{
  "d_shared_expert": 0,
  "moe_layers": [0, 1, 2, 3, 4, 5, 6, 7, 8, 9, 10, 11],
  "routed_scale": 2.5,
  "num_attention_heads": 2,
  "rope_theta": 10000.0,
  "parallel_block": false,
  "lr_mult_qkv": 0.7,
  "warmup_steps": 395,
  "decay_shape": "linear"
}
Below are experts of layer 4 (counted from 0) of a mixture-of-experts language model. Rows are named router (the router's row for the expert), gate (a neuron's input weights, with its number), up (a neuron's input weights, with its number) and show model dimensions 64-127. Each number is 500 + 25 x the weight over its row's rms, rounded and kept within 0 to 999. Numbers have three digits each.
After each expert's rows: a language model's description of what the expert responds to. This comes from a sample of Wikipedia text that the model never trained on.

# expert 61
router:477509485528499520507475471478530492484516510453529519494519511518497522513514507550516528552484488498511481479469483520523489492503549507487518503500477521499522534503501520475495514504515468
gate0:506465493501531525531471495477508508492508510560507490501507471528499493493520481474532498494487483514508519533484508481488510481544495530543462519549508537532499516493466495491474498503528486
up0:513503488509485524546487498476467475502497546505531495523497497562520499546488452505501522533501485536486512516481490439517474494484457566523494517517480514527554502479480481511494522517510468
gate1:504436509477493533529500533492562522496494482495500481509530459502516467517523508510501525518467504506548501477480486476511512479477506487480507490480528459518492494500522465530530492507475468
up1:464460485553505544506511507497535504494497526465490453481513498517515467500514513512521513528451526545512484462471476482517507494472469478440489528513517454531546457484497483521523514489475457
gate2:486476486481461527509499449533509545471462552502463550521456516464518496467511487506531486516520518495485488497510492509491524520522505497472505490528501488501504479531498520460490523500517493
up2:471478468515492506512504539521501487497536507477499507520494516480529551520514579486528535493528509494483502477468512486458483499536473467521524542539545485507463503525505507472479509505521484
gate3:529445568528479518496490501470459467473486491521505481513499490515508483531527546481459517477495533484506547517459537479433507478495506517469498519514519484532501500511496527463499463536474502
up3:499494524505474506516497508512497447472491478471502496483526541538532514490488527513560504480480534505457501477437489526504469516502509501492512498514526503537532555510494517496518494492523526
gate4:504458540497509508511489475490539498446469490485468512487512459518535504516495479500526515493478471470509511487456500469509512500494502503505528514497562488510534535488506453545523505486517485
up4:506476511500504529526469470457533476501454506426542517520478486519512480484519499485521536491500490472512504496483509452501479493492472508485542525487529476501520490553498470515541498499514472
gate5:494500504486471539516512501553519530484518502517542513534501555505502491508517445499528521466475488494511506472565479484509515490528532483521419520509503473499512443455488479493473523557459475
up5:492523506491484472507471526502484514511482514475512526499495479500463449519476547497512521463515487491523504551487536529484542531528493476484444477519472502516510495539481484491532503520474497
gate6:459513523507467547522459528443506511530504520492479544458550480497540509535542553479511496531483520516498526471472482501504451483519506480477475483537503512499482514497516486490470548522497494
up6:491524483490525524513540551477450516529519492502523528481539484521563485516487516520513486474495508522479515511495480510547466501558509491484524491527464475489478496514491455467498533504479491
It responds to: Pipe separators in wiki tables, plus short prepositions and modals such as from, at, to, would, and heading equals signs.

# expert 5
router:453484511498481522537508529542526488522489532506493531509544487522520459534526540489509552464481509506516503499498473497479474505475512460497498503466510516520495509501484534577482499544517511
gate0:478464542527481502511500494522506496495493504467511484550547475529464492491519533524494478464501465533490521531536476468510454480510502507496530530526479442472506461515510564534488464482497486
up0:471474522495462516529518446527516509494491531496496535521516497535499477453513546509433513496527524558481497490544478514516467484485513486517467524509514470489529479496491551508535512486527506
gate1:497433510519465500501487519506465439469509510495491475501544478520520470504520491496515542520499499507498504496464520530526476518506543492480488487498505501527456535444515496545442518523443524
up1:480515493499513531511525519525477450500487511474488496472554461502481488539499522528495532524499512482484455482489477527497488503539487511488499461483466481499477541496514529533460517507483511
gate2:493542497490527484545456521506520504499505519465495494514535526506515452506513485533488503483508501490497495472477477518494505511488487488486553485491510521478482504517493559509480504503504469
up2:497514480501494504515462516541506524521488538495452497520500543502533478518520519559549572480480501541512498513506488517541524488507523503464534468504518489503545493488513503511477515503516497
gate3:487473518521471490508476525492505465486436490519514521496497507457498494486488479537519468498485517485550493467486438518529523530503556484504481503461475527532503510494521507533464490504528504
up3:528462567497478484488467488516493471516495510540517502488494529521495489474498506496528493545501489516514468506473543526452514459514420503488462482497552532500512516459497533489525478515523517
gate4:524472529492522495509563505486521514517479509453472511496519527528496491516487546486465528537502452528513543461469497497505512519498502526508521484522473509524536543493493488504506480521508462
up4:461493484506545493465495490479508515507431506471479502509525501504522512547502511524518510494484512490459463466477500487501518530509471484481527495491468489515470521448498488547514502518508527
gate5:495503496497530510492497509505473432458485523501498530473516499503482505503493496451518490471527534475500445476490516508474508531521481480442488509452484455469472521479514491560462538587488488
up5:517490520484531515489491450461507448489533496492529524494471470499511511487487503496475519488484522510502484465528522533450525466526483505489466536504483501514487499513521494517480477511494485
gate6:469460513502461495513514477472507445528472511503484511516555473457533471531511547518492504478489525513524514518517462510497534515482523503488502415466508544479493522490527506540482489489514520
up6:473439547479467488535492470527496514526498529466490464538532498510528479504499500507518487509499523502523495475535445501502502465491534499489520473488473539488532550451496534548456514494497511
It responds to: Middle or later pieces of longer words and names, often after a short prefix, such as Andro-id, tro-op-s, intro-duc-ed.

# expert 58
router:506497527492501499528468495493508460506476495485474470530549481485507522457550531472502474471499495496539505513514507533474491454536559501521518473479498473480457519524456559511516481527473498
gate1:524508511495512470520501486541554510509483509476472495551541521542515478430523497498487484532473455530533483493496531521484526475532547511513497522525506523493512518518524507457459537513464509
up1:504519456504499477497505542551532495498474523518464531491506511488495499438520538487489483510514475512492532512504538568507503464531510525499465468515505481499509527471475575460521522533484483
gate2:474526518505510495443512494495500489487428500471531493517504509488543437523490501452505498485441513506500494549472526531495482492539506465451506532495509509522496465478506528555531492524478475
up2:474454504522473469508526509475504520480485500476443464484530470494502465500498469541485508496490517482462508469528522526504471515519523474479524512514492554490450504460511483490490530511507510
gate3:468514500496526538527515571536531487481469514520481491524545484508515494496533521493505518500495494537527521477475462539522462485488521480510431495459510507514470511454473531468503502484519499
up3:447470489511495490510516512498523469494542523503501493527566482478520499542552498507445545499485500524469532500477510554515477519491551530515479489488497554530490470464511486495480476531461504
gate4:486501500505476499542514486493496492480468477508492512591575490485527435513528484446482495477493519475513478497506451457520493492496507490499500478536490485453470514486503505494470525544466488
up4:545498519484513473501473469478523493528486503489490493497500461485511539478491521438536505504504506479501486508511515514510500468546479534487484473497545537500525536501518546514463497533506461
gate5:523541502468452497546542465551521468512453482487496501547511535494517509523482531476512482478529528465538494571521508508499493489539510472512521540447496505505495479510504577497541532497509504
up5:514471466475480494526512525539528510534495502470496517533537482464510495460490550480499503438532558480534497506472465528507478498543524469493473498465481482531486492489507494459474529504511499
gate6:474487448504513513481458523495484507488493532527537488507557506515492478469473515513483502480507461511494495488507491542498543565506556509523481492492498496491545527489490456463458515501509498
up6:494500487509507484483480508521505498523532575494507514475524509509498494482531519494485495499470489493476507538515500523514498487519543538515510482473501464509543532460502484500491522494496510
gate7:526503517480467513561526481510475498513513523466495510493478487488474480458462483483466513520505533494489481492523456529477514444544519515497500508443533467495515490573477486463488518496565497
up7:476491488508454480566458454504449456467487484516468527488495496514491514486497477498517512522518468537506510541501484496496522466530556521483517523512492481503521532483516475510495523508492497
It responds to: Pieces of personal names, middle initials and country codes in lists and tables, such as J-r., JP-N, Hend-erson, P-end-leton.

# expert 20
router:502495539516498511533492491528511486497503426492484480554565508513539456485493510486510492514460481501513465522485557540533492501548498496499525506479550480530526471483463526517487514498515544
gate0:515534507514517525513522507538504520488526476476495502536527552472473492503492489462483518469508535527515540506522478466525490521504525493471473516477478506556506475554522493503448515546473528
up0:483509476485501513472492495517505537519485516456523510556489526457524550484500519458505522503517530485515565486525497478499513498521464517510491467532507557475487474503497505494535497514499514
gate1:495489504503474522531510471509487496520505489500473510483537497540493482483495516473489485523546560514530478491491497525492492466522523532500507480446543502534511504478524515521540515549474530
up1:501502524498455502550518466518488473527507514494494506504534519522489488519487498490511467502539532556525489499489480528494488490515509486536493482459530514521521479479509497496540545525472528
gate2:545498518531501491470493486546529523493472494497499492497556519486499542471511510478485536513505493525491489484484494552531495518496536489478496505507500509498556471566571535504499519506498500
up2:498503528546505502487517481522522509487521467506500496533510509493531537435527497484488541532492532514540479496499548501535506516489523469481531493458494497541548493539517495484506515520519516
gate3:476525524504469513495506475522532478511492482535531501518537475566532521452511478501477507479470545537513506508526521522515512506524486511513490463479473485476498536512496511542494478471523504
up3:495507496491475530471523487489544514474488468508548474497522483566519483475502461480476496483521532565502513465544555488521539491503503542516526458455484486486471529497517512494472470480502513
gate4:548511545508488519463522533476545483546515493520499545462500518505479482518512499511481478481464498502535464511547509520490490499502486502472549511482483448492495482478498478503513486535512492
up4:519505519491551544468548539475518489543528484527508496477528509475510459525522500505493473530482479490538485522516533502483476485503498496502544469479503441504485517487503447528492539520503489
gate5:542471501509482518544503506502536500470514477492500485546485518522479516499497475507512524484478484471546487505462528470453476481490494527509499448519565533485476483497476493524545529510474492
up5:493475494499498492506475543501566534454515473556527503549506500493486490518481472490480522497527508479535483521481526502484506543514476486512453475550527527461503486509481505526531520500509475
gate6:466509500528459463502489528480534520506438504493477508480514484503459500509521514471476486490520494510516499506476531577517483515542546490533544528484479517499497530503504511453475517496521488
up6:533498541516454520498503554533552504461504500507481490497525498484454527475507483500528471508481497580526539493467496552502475492503503491575551497502464490486491461500458524488481511489524467
It responds to: Closing quotation marks and parentheses ending titles or quoted phrases, especially song titles in tables, plus some word-final pieces like ly, ock.

# expert 22
router:491488465525492482505464475502491492515514509479534536500519462472526516497503500517521501522517508469498498516521484528454511487534538496485484480475513510522491538497468501517469437496509494
gate0:469486519554481453470467488494520472494506454539515513489504472507495552495522479500467499519494504443514531523557489493519523476496473529530478529485522493520493515463501447520490470514520483
up0:520470489541497470473483521497533482507499480526520519518516505487499508483547480478482493523520508491490545497516497476492503467501461529550469537483476521493473487471512485485505492483499470
gate1:521468509562509447522472481487525449495508543480450536503516495528501483468543493465493489486494499539499530491477473485510499473493529508498508470479544471525522486489496468505495506509515510
up1:513438472491528482490471519494521482519526528484501517498532484502494481510523505491495500520472506526493501508499490507449502451505518488517460445437495514510475495478532491507530512483505517
gate2:480510502481477556484465519513509472487478477506495531488504447531545496496488496551520475506495483473504514536494513490458523482511524479496494501540529536475490486498512541544485528503522511
up2:484493486483491505501450519498491489484498491451515543520518472507525492487506509508540484534523496470501519541487478517457477492513528487508504504507517539511473467498535543525477515490466511
gate3:504473511525522484590481471483486475519493498487547513493504490478502490485534512498536489484483470502503505475481483484466486455542497507465484517501524484562513535548473527525474482536470504
up3:477490507505528494559492513489487481510545507506545520512502509478515493517517506503551478501493475530494471475477463524482510464550536505461460482495519514540517566513471507496469489537473493
gate4:467488571544530513521485483505503502518481518476499481522505500522485484507543505491548497477498516515498486493517488469453489500498508493500518507500521458482471504556452503466465500525523477
up4:491475531542538518521465464487524470525508512485517446490505528512531457519518484475529508497507489538467500484498486492437523517515522482510527495477535474523493514518468457471466498510496506
gate5:524482535528467497523490481553512509507508494500463514463530500498494486485536508505529506502487525460500473528502469508484493483575536469505485519468497537540472510511523528498465475517569501
up5:535466507509469509506481496543468529501489502491500536479510471498505534508525461496515474487517521486477471538517483510475502492544518459479453518432520517491478478502529490519502436510500524
gate6:541476508521464489495496518515559485476499475498516513468539523468487482538499524462506498519444489500497525537437516550469491509492563485477503484487501481560481524452501518493546510504462472
up6:489497507437467502512480493578539502481498509530500493472503506484521489513501509485513520504466504510477517520484493537468493515508546452524489497520487456521494511462496537514508502514490504
It responds to: The word "the" after prepositions, table cell separators "|", plus mid-word pieces of foreign names, such as Sac-r-amento, Bronis-ł.

# expert 29
router:519490545515522553502484446502505475491471475479541520494531463524472536503506517505489471501506508505533490457483502516501555479532519500486492515474490500515469516496451501523499461539511494
gate0:444529509511512481496464524486491525499496503497529489464517501502501539490485543473533511531542505530527455495500468495510512487540487495528500544493462470527556524484510513516493522526465511
up0:510489483509496524448466519497510525487495529520537479495503444552500509538522531497518504499533514480503455531461458515475512509510487505495486502499477506494544502510476476496462522487442460
gate1:493460451525500537509522477524512489523503496513487488496541520490465460495490515468505513512534497522559505465463506514503524509492565537461479491483458528487523482516487501519506511492509496
up1:477494455517513528529510479524512531504498519488473512526534484505493432499488510479504496534495505504555507477455534489504504480530512512458486487467446528483475487511508467519518498555512474
gate2:476527503489493534510524530500527536489470491513481486519468520485523505495517531472471543538498512499525516502489527512437519472553464493530503516453586500547474494518466525479509504557506505
up2:498535509473500510512545547483496519468503521544483494444474523494504522506485498450457508537483493540549502436474491509485528486500502517533490531492526530515475481530454512505510478539527515
gate3:494541479515482519519493581489511456485527478470497465503532444499494496491510499545485516495482504503526537516489482506482515535509446512501490510505496511557472480526534503514471481485517447
up3:490518539544487486512485450467516479514491480474508532531498518523509503519498481558524505471480469486530479519531491512492558486525498466471474501513506536466491503507488498496494457513487537
gate4:481517549532513495523466513502509492500478500456517489493581497516485469498508495533495525473500455515516467492493492549512536485487526476484519517451465495506508522502494491524506520536464503
up4:494516500519526513514458493462478474541486518443523475483537489494496494488501526493488517496496500505501472499478499554486517489499525479463541509485462488506506499491493480489511507524489475
gate5:542473487503503525493494490490533497492486484480482515485505492486483522495517560497523487490532527489541512528480460518502519487492516507479524499491478489506511524493518506517482506466494470
up5:539466489488528551466505483511528511497478518490490515474490471508468460490506536504515479492557541512510480544470500476501534517513556470504478506463477491513508498475467518484489531485512508
gate6:500494531521490465497470474528499500518483453492525555565537448517476506491484477479470519518513523555508479510529500518487499499532555500506467523507504489488481538471470541512489440520486542
up6:486484498549481487473460479548478546475454550468517502541492459538474495505472466498505480532500527501518517498509490494483537477504528481494488476471512546476515541482472519477503479546509549
It responds to: Inner syllables of foreign personal and place names, especially i, as in Anastas-i-ya, Bias-i, Bricen-i, Pavel-es-cu.

# expert 31
router:532448509490480513484553467506522491498511495556490538469504500462488515452497499496463528492479517496532493503487514534464486518482513543462475480510544458524508509494494521476538489528476473
gate0:515512492516490495511505510506527534511524473505492516487486519514505489495486515556502535521489486469558480527504522514571498498534510447478495486461469454501529526492513524516505503514499476
up0:501508462513494441507471508516569540557532496500495529501498528503513510472526501511500522478493522489519451538520491461516492475515474489534471516501471453509495514487479518523487487491512529
gate1:475473490499484516516534525495496497463503483517520514517529529494505440499495542481470532497471500484520537514507466501483527496524455454501503500530436508472486508506539470535466492524467472
up1:516498488496464521527520512455551495502482531491513441518463491485516449507510534477496516515492512515544518540527551481506521473503489445488536496458516531505477515524489493493512528504511512
gate2:518530513525498531469546513515506510534528458466498499534519519472475497532511495488477514547503467533529478518475513505487513520521470539479503540470513554487503464498500538498495516489531503
up2:520498494510476507504535514475504500462531498557509503488503486515486516482534477492507525506513506484512512485437467494452522501500491567516438465495519511510506478487497497505499470495449523
gate3:511475478508508475526520471507463483498525536476532524505555550473508486497534501514464550522460483500495494504437490490492510481530468519460480498508482466514491512534474510469513502510450466
up3:512522480535494452503491499529487484467534523481477507465515533493500485447518458510487491516481490489479494521478509524524503500515508551482486477511508494537501469492502510454492522490481448
gate4:505489500513476539525504517483573500495478484520504513500517498492503483538488495508495566499439519534514486526541514484487482517501508540468487504541511488489501477507504498483515484509509515
up4:502439504523503497495525488502549519465478488494484524467502544497494516491475495489496550501462497536485503493548507508464505516506579518504469516482521508479500536483558521516512508513495519
gate5:491429490572490449511488500498568509501508506529497476492496525492533452479520517453509513494508493488502520548527483510472508492516492511511511496483484498534456526528430535536508517499505510
up5:469504495536472468500518514517520496519493532476495500502504529511540450455513477490447508483515541539502464521529502487527524491511465507484511480462498487516503518554440506507527491521448488
gate6:517503562475502469519476495564527481457498547485479473499504497479498497462567517526555494532486472464518503515462545508465506506505517501513563485472540498540489509469492501531484473504511459
up6:509483487477522488531472436509481493507456540503496509539484499495492492502543515491506504521476468510530485509489493466474526492526509484521516491505510468550513511478528560515491480524451469
It responds to: The word of after a noun, hyphen and colon list markers in infoboxes, and verbs is, was, are, has.

# expert 47
router:510486500553464509562521479485515480457483438519511502522532475545542491533499479510525505493516455518513523536517494505507527523496540529506504468507538492510515509473495494458521524506472475
gate0:485475486527455508499488505482520558473473503510521509501492503528525502458500505533535556458540538510467516518512505517495531449503526486492501491506490457458452494504488531496497515533527517
up0:488466501480480496469516503489565559478459526529465497499476475539535503470488496580501499474528527507489484505491519512513552475492539507455484491521489473477459497495505540498498560473506549
gate1:494470495514536519515476451481537499414473479510507570505527507545491521522517476519470506494524487498519479485450496502515509515495473514504510495505480485483476515505503512499485450480554481
up1:528489495531535509517448477486509479424504477491518515542515488510524497520479467514508476488564480541521524486471496500519536534470465526513525448502491509487478535492531473475471480491512481
gate2:515505530529503522525462485473515485487484486508497478532461512491519554502513483505533538517506498521533509485510513490515563471517547498513535470546488499498476464504492502491502486526513488
up2:509489466498518563549490501482488504490502504520495498528490516522496559517517481501509513518484476469478501500498544485486512530507468483515491488573472503487491474467487476499496512518579487
gate3:533475502516475524498533512448472530506527444488481505512535488532480488472539505486500513528521521503494524546500501488508501505504455498478463543532567510517511548489508514497505512480500527
up3:566533456476510511519504505495461528550462487456465517491549490532488533495513488510509487520499506508479480482511480470549474498512467468484476517500548514470491511505458492518536516508524500
gate4:561505495498457533519479479501484528515543511519502467505505536504460475481510524517524494476501489455481515532482515476460485458519516530494492515518520524529514486431512504549462510494506484
up4:541523511500474534562507496496488500552502486505536485531496517508466476524502494546499494460483466498468508577483500525482500459531465499518506475507520522498491496498519528529490514524463503
gate5:492495500520467528568480478489537494456497475524531548566528465546504510515479458515497500475515470486536509520451467516548535489524501498496494476472529472509486526486512507515546519530492471
up5:478480515537463534549496485493529488476536478519537507520536457510525476536458468511522484501504433493497500490494483502532511484491520514516512470465553494535484529476500497493541511502504516
gate6:494492492515478563493489516520491510485517527532480530473498497506460567492506504505514478507481452457487519567503498496459502489502517483481521493482522528525499492468493500516525507516444461
up6:525517474491466502508499503537475499490525484555455492481469483504458520518485495548486483508468476503514522508490468490469503512517530515486469514529520508509570475464492487502472527485435474
It responds to: Common function words like the, a, was, his, it, they, would, and only, in running narrative prose.

# expert 37
router:507485534529466506497503490503492455464497486510503499515539516502501483484536499507490497505485471507484516538527505492463557492501508506530546477489477521464521511491480497526459518513491503
gate1:500486524493537456506522492470513514496467526542501500493541516503465479503502509476513519492526458524505446489486508496511467507538511488528504494471547516498513566542484469514445499526508474
up1:488488517499518504495516478459495551478507526485488468503515494516550524462497511512535497505533418516495452513469493533523490478505473525522519493483500499503523529475485494517473475518529444
gate2:470495513494516459478493523484518463441498504492521524500532494491472527501518493505531523534484457509530441477469548506520500479498537554513515499472514486498502505470537544485439496500461482
up2:490485498506488491478480540521524465463507525476515515527542485494494471494509523527499539506453488538528447497506520528533487478494542505518512518524475504501541509473514487508462502494456432
gate3:564468508479502517559525515484492467482505492491475536483477504510483495491542502504488484497485498471545512518519528476477499471532518546463531481492512482499480534504514518506541501543510466
up3:563476508478455526484498542507508484475498473501440527532510514493494515500512498503505462515480488487518498502515556463512502461523498532477508481507520495455485521521524501491562524529525500
gate4:473535485529477501479473452484498554531498516499504508485549498476482497518473494531498510498441488493500443587510491487481543511537500525485491487520465508498476444484511517490490467513551511
up4:533506478512484498523448464491472452531486505527474517503505555483504485453506482495515545506547495485523498528497511513495557486473470485481534511477505497481498510470495481457498474535532482
gate5:476482486479483496534460468480492448465500500514507496484512466513514515479503503490510509520467468488499547502461476477444517489509527505510555522504496499496481518455458499512493452542472504
up5:485471520499509509492515454492509476492541467501516532533527511524520482476488478519497492521484503495487511522532495446480536514502522482518526528528498550544463541495471499540499493518500502
gate6:544487524518501514498554442494510527504477460509477501513502522510486501507482494517470502515506489524491498506524483492461537509513515464518526499488497509483525529524494493531468457477451497
up6:529482499495495512479528494531499514494476473501493529526498543503494501545490483526535485513504517534505496534519522485492494507536496466509519495500475502490472516516461469573463489500446512
gate7:524510526528476515527523465472486517440510511489472512511516471464525509510498485485507524468493458497486499497497439538470537469512513515522499520503516473484549531464479528450506458529513436
up7:511471527522468501531500479478505487464520548499449481527534483517507456553514465501479520489460474474499510527455462504485488462494483512502487515535512492477528514506477557488527513533504476
It responds to: Function words such as that, when, where, than, later, and mid-word pieces like per in Emperor.

# expert 21
router:521486518505512513529489518477506467495520461547531507533500448503509497467531500505511515461435514501506505504497461525419518475553492512526513481506495538563487540489503500529528478534448438
gate0:535517496552540499508523495500548481494488473487484494533520480528499507505540477510569515490446494491522495529530469519474513513513481538527499475489536517505506476501555525465493480479464464
up0:529535513560547491468504498561519455509514484506517485533513506512465477458485493524528482495475462506502502524526466513504516494521500570527481499461516517508481495490539495502519482554465504
gate1:471497466482470511561471522497532498494461469508495482509512462505494468541521493504503520517524465500499558522471505484481505490570527485506522567529504497495508482528481498519496463500474477
up1:531456481487489520571493514511500485487492458500488492482471482519491468498492483511484493517535473526496561485465515518466513502563537485507482541515512522538486477504500493489483503503481463
gate2:459484521469508533521493486526507521493502445530506517530532459487532506479495479520495509477491515478522488536501486519504491486518519556481509498497480452575538494495469520549455502513429517
up2:496484538456527490490489486533506540492522481519502500506509479456499513467489452546493483490474552491502472536505488521508504477510505551491493459497476500576506488478500512524494476549438484
gate3:489493499531512484473487515504504497492480465520483484522477515500539493470519488487492494480479522502524519492508473489519524461541500505510488516564475526562542515497492511525478502517478475
up3:501504487536510455467491511504497491482497493506488456521479480512521495489521463490515479500482498528534487499469437514548552499547487535493467487546480516576506516504477496481503498512479481
gate4:474485492503480518519515439507472504540456530507522540492473515482481511480550506496539489489506504540507508504508467500490514525509519523502500543539500530536496505497513488488499450529481447
up4:468467515501445471545492506536464469514509487521498450506468482495477513480548528511467531517488486538496546513506507520468532476516521541528560482496479524520492492501464496528521467466513471
gate5:546527505508462506535483476518515485478503461527495474534565486507493494520489477500486507487483523527526486496522500551474484526559513546527536500477490506468504468455490480506485528492523469
up5:509497522527502507547494520486508511450537465524518480519517498514497526531501476504509504493493503496527490520459491559458494508547495550520520521465516541483492515456492483504514527520504422
gate6:484517503526468528492470481527508516553505493511510519504493491453544482510496472500521523484487511497518508495529492461478489522551487468506516497466474510499467521514516502555472471530519486
up6:508476529508525543483487445498493495517522474518498497504508471494485488501465500515518513465441518501514486505526477497479536484500492489478498499504484522503508528502521476536446471498556479
It responds to: Verb and adjective suffixes after a stem, such as -ed, -ing, -al, in narrative prose: depart-ed, command-ing, trav-el.

# expert 17
router:519504490527482489536485503486518503491474487494484455507520496529547496508551531544506511537499478487503530496509473510531503510516530497501520528539497464490492474472494528508471542504495504
gate0:526526542528508499546468482464497498482466506511499486518503444505538502491509500545495498524506478491525526514467487527538523494479528487462509543504465484480509567499465487530498538520488468
up0:498482472502504489533495510464466499473503526457512486486520468488493553504532497540525486532514478495487515527494500510531526536484533494482463486504488489464488510499476515514445535533487462
gate1:513485479486527533496522478516531500487512505486554479472494511513496474500482547555482537519518490554520516483504497515520507484529504511516529474482506544497480474483487496557468535505489504
up1:520512525507489524549521462503467492502507497508477489500525488467492525512509486516440483508516459491500518529497522504480470519514522483465532500528488501479440511470454482545477512504435478
gate2:471495520513516470543526529504521512489484471509499513480478498450487448477489488492468480507503497500505486503513498497498514511535532497501512500510538490482460507514463514504496523510498541
up2:545482499530510472509523524521515464480518491518481470403438504503494488445503542507486510496522480486516478480496460448481540507533520522491501526511543477497490507489474530501496547491523510
gate3:499512506483460496541496533509491519470471531503513504524505540507502523509558473541520475505473492518517519528476497511502529511518455462468517471488494491511535458488510517491492517480472495
up3:463487465510506512539480505503533480477507503464452501441499486446496541483521521489518465506506510500530505563530499523490488464516521501468499504496503474553487515498511509515474463501535545
gate4:467486503566485502545484521484508511505493501478494492502537507484542515522528552503511505494490506482483527535437534543505506519537574526494529487507523487537482480515494485484506516542519494
up4:473498484544522501522524536535466528495495495479475462456515506501537507518477557522531475538521514505506522503471522558516472512510537518518523528537516489499521494485512517506479523484517478
gate5:532468537558527459499485471475474466508476467502474462480531490530535454532527534541509536535550494492502493486496511499480491515564549492474474516495491465480491536503501500532503525493503522
up5:503471523522467463522512494541464489495489519475471477435524453546517477492533527550538482518537489465497547498482512506499484525534519488465474532526520461518517536488496507504487524489504488
gate6:510488559513486458488467476514513447520485512453496562463529522486537494514520504503504495516456507499487532491513504499553465491521542517540434490519479533491516478473486514475513525479477520
up6:474518522525507479499442442460514511484509533505500517528538483482532486481461482528548487506466494495514497486490504473527510519462509508480446471515479542494506514511507496457504513510510542
It responds to: Pieces right after a capital or heading boundary, such as It after a newline, == headings, I-ron, Bal-let.

# expert 24
router:490473473512478498488539480458475526554485443505493518519489457498513530507575515467474492538515532496556506542520508491482533483526563512496541475477492505493473513523492489499521497505500514
gate0:516489476534486474481515487514513498534518449472482494535509451485479559480536502499494511553469484454487482540476475493498481492503500505530484472493481535485539516530534530519465497506523502
up0:522479501555488476454516498507517509509511461520443489521491485479526492475537495543475503529459470498494456535495481491462489474507494510553476459451504497476496519514479511492484522527493492
gate1:479528535512499491514516490469492531509484502508540527537495480461546448503487468505488518528523479511531462526486515489478471504500512534523520481510518474500533530525490536530496535489473511
up1:503502519490491561500524496451470513507529520522533554531512440501505488501504522512476516543519527482534476517461506513456466489514505512470518472481472463483515555538487497541499540470465494
gate2:509534504491499457517496470442533496523517496513487495501518494487543515463511490505470524488462462437473491513510482506452527500504487539482487455501525505513475483482499501534501443556488479
up2:512530534502529465504510495474530482538501520531458478483481475494515500443542495506561514503488537525486504531500486514501526507469502538446506508484501509484519485502524492485500471511519494
gate3:515509521521492513541540519500524513502442511479510508498483481522534511446555504500507523509512541495493520515495474529469567489496497515543545515515467510493508520514485465548476495526502476
up3:515468492502504492495552516491523489534454478480481546527493480501481492470533541479548478533565491559543511506491487519498536489441577512533499527489490486492516517510522476507517503461505516
gate4:546514502538490515536494469461479505523502504534528514484506512475521539524519524514455515512506476528486556477491503505506523450529554515473517453516502475507468519466491512477528498508461488
up4:505518496518510507473526478480501518507497494495471524472507497483509484534510532489443497524493482501522484514526483485477508472521514486502492419527505501484466503498453526497524515543470474
gate5:543512499530490549529504516487504499518483450522522483457495492495477536477500521490486482514472517471503522514488485515520547454537513486467518477500473479488538478480500449510477494498531505
up5:531505487526471514531491494533498503565520442475475503479503472484469468457472511474497504472511513470485559511491485510495505464509465444496488482492484511506494487473508487521456473534514532
gate6:473491502529510522512517470481481517550522481511507487517514476515515498532517448471491535532481512482508513523534522513508486493553529515483520542524512454499532491505480472486479517526476529
up6:489512489505504548486473502489493524546515464494524504535508472518520493536472463485446544519470529479474505528525509516488518481523507505485541519497474464511532515480465508502519499530487531
It responds to: Second letter or short piece right after a capital in names and words, such as the y in Lyta, Lykke, Wray.

# expert 6
router:469464489530484542498490496469510501513480520530502500505511526566515501507520530479531559511448490485508470565544489524473524522529503518450488502516531500475561487473504457502474485500505501
gate0:514479489520480484507525498468504496531533459516480518514510471527503517484516509468533514480478496495479504514519446550490494500491491494477453484498532476490561500496558470534535489512502456
up0:496502491485516554473495502512485510504503508523514474494508500561483516488542478478537497468484453446519543502513497495468506472513482495500487492523514455500520485471506482487510456542504492
gate1:465503512520496466481492509486533528504482507544483467514489467491513499488522504440551537493515468468499511551488485516481469519507499517473514501482544476543533503481502504478501468490494483
up1:433518506528471493487479534498502538495522542559495439512511501541498500526496486485515545481495462510486484491544494501494491523502481521481488530506504520493508499490476502494504521488501528
gate2:533501529502467518591515506517495483493471502568495557414490506551530545496510500505502509486486528453510501500527503497481495480506474537495519485533545465493523518510497503490513509501484487
up2:523486488494509494524513502470511517517478538535480546443504520529536528514494507502541539492481526452483473484508472459521514520495492514496518455531549489482535536512491524490499532511474483
gate3:502524566508507484496487462502516533481450516511489433512520531514541525478524507471502529532505514506527499525466495538482512490512463472463504477467492516515523511487490549510547452521491510
up3:471499561505499520472500539506514511494499495462504467469523537566508496501501508488561539502483517498488499499469498504487487455497489509441489504463536496534528471488515508506520419532529520
gate4:498496499553509489491477508457499501508535512512490540505520500509507499506508503479533493529468496494519455528502475491485515484541524501488491494516555533484493513453502481508487468523567450
up4:503476517534548508485430478467520508501492528497510536492531503507498535472514476526517502518480511527503464470490484473527508519518534465489528532512542500511462460509496461480538524531527445
gate5:558507486525491530471473505500518529497495538533516493493501488534498517513502497561505509508453464476522488543476534510480555516512494481498494522496555489450475502468530531500448515493493498
up5:522459516562463469531477539492513497517492532505496452473498492547504505463504517494518515510476525508452527516487541519456483529473519535464475492472517492494505483486476529526457469475507534
gate6:489509475520499532522480461521474491495494475507556563486544488528545504520526508499477474525492526493488479533515486523493529522541544558465500522539494513523489500481484480529449499501502541
up6:472531508543510542515443435523489535484498512517506493492551517495514480474508468496486478535473505502511482512515488505501528494517526535444503566517482465476506501473457474497481518545513498
It responds to: Pieces inside words such as re, he, igh, stit, plus year and date digits like 18, 19, 31 in tables and prose.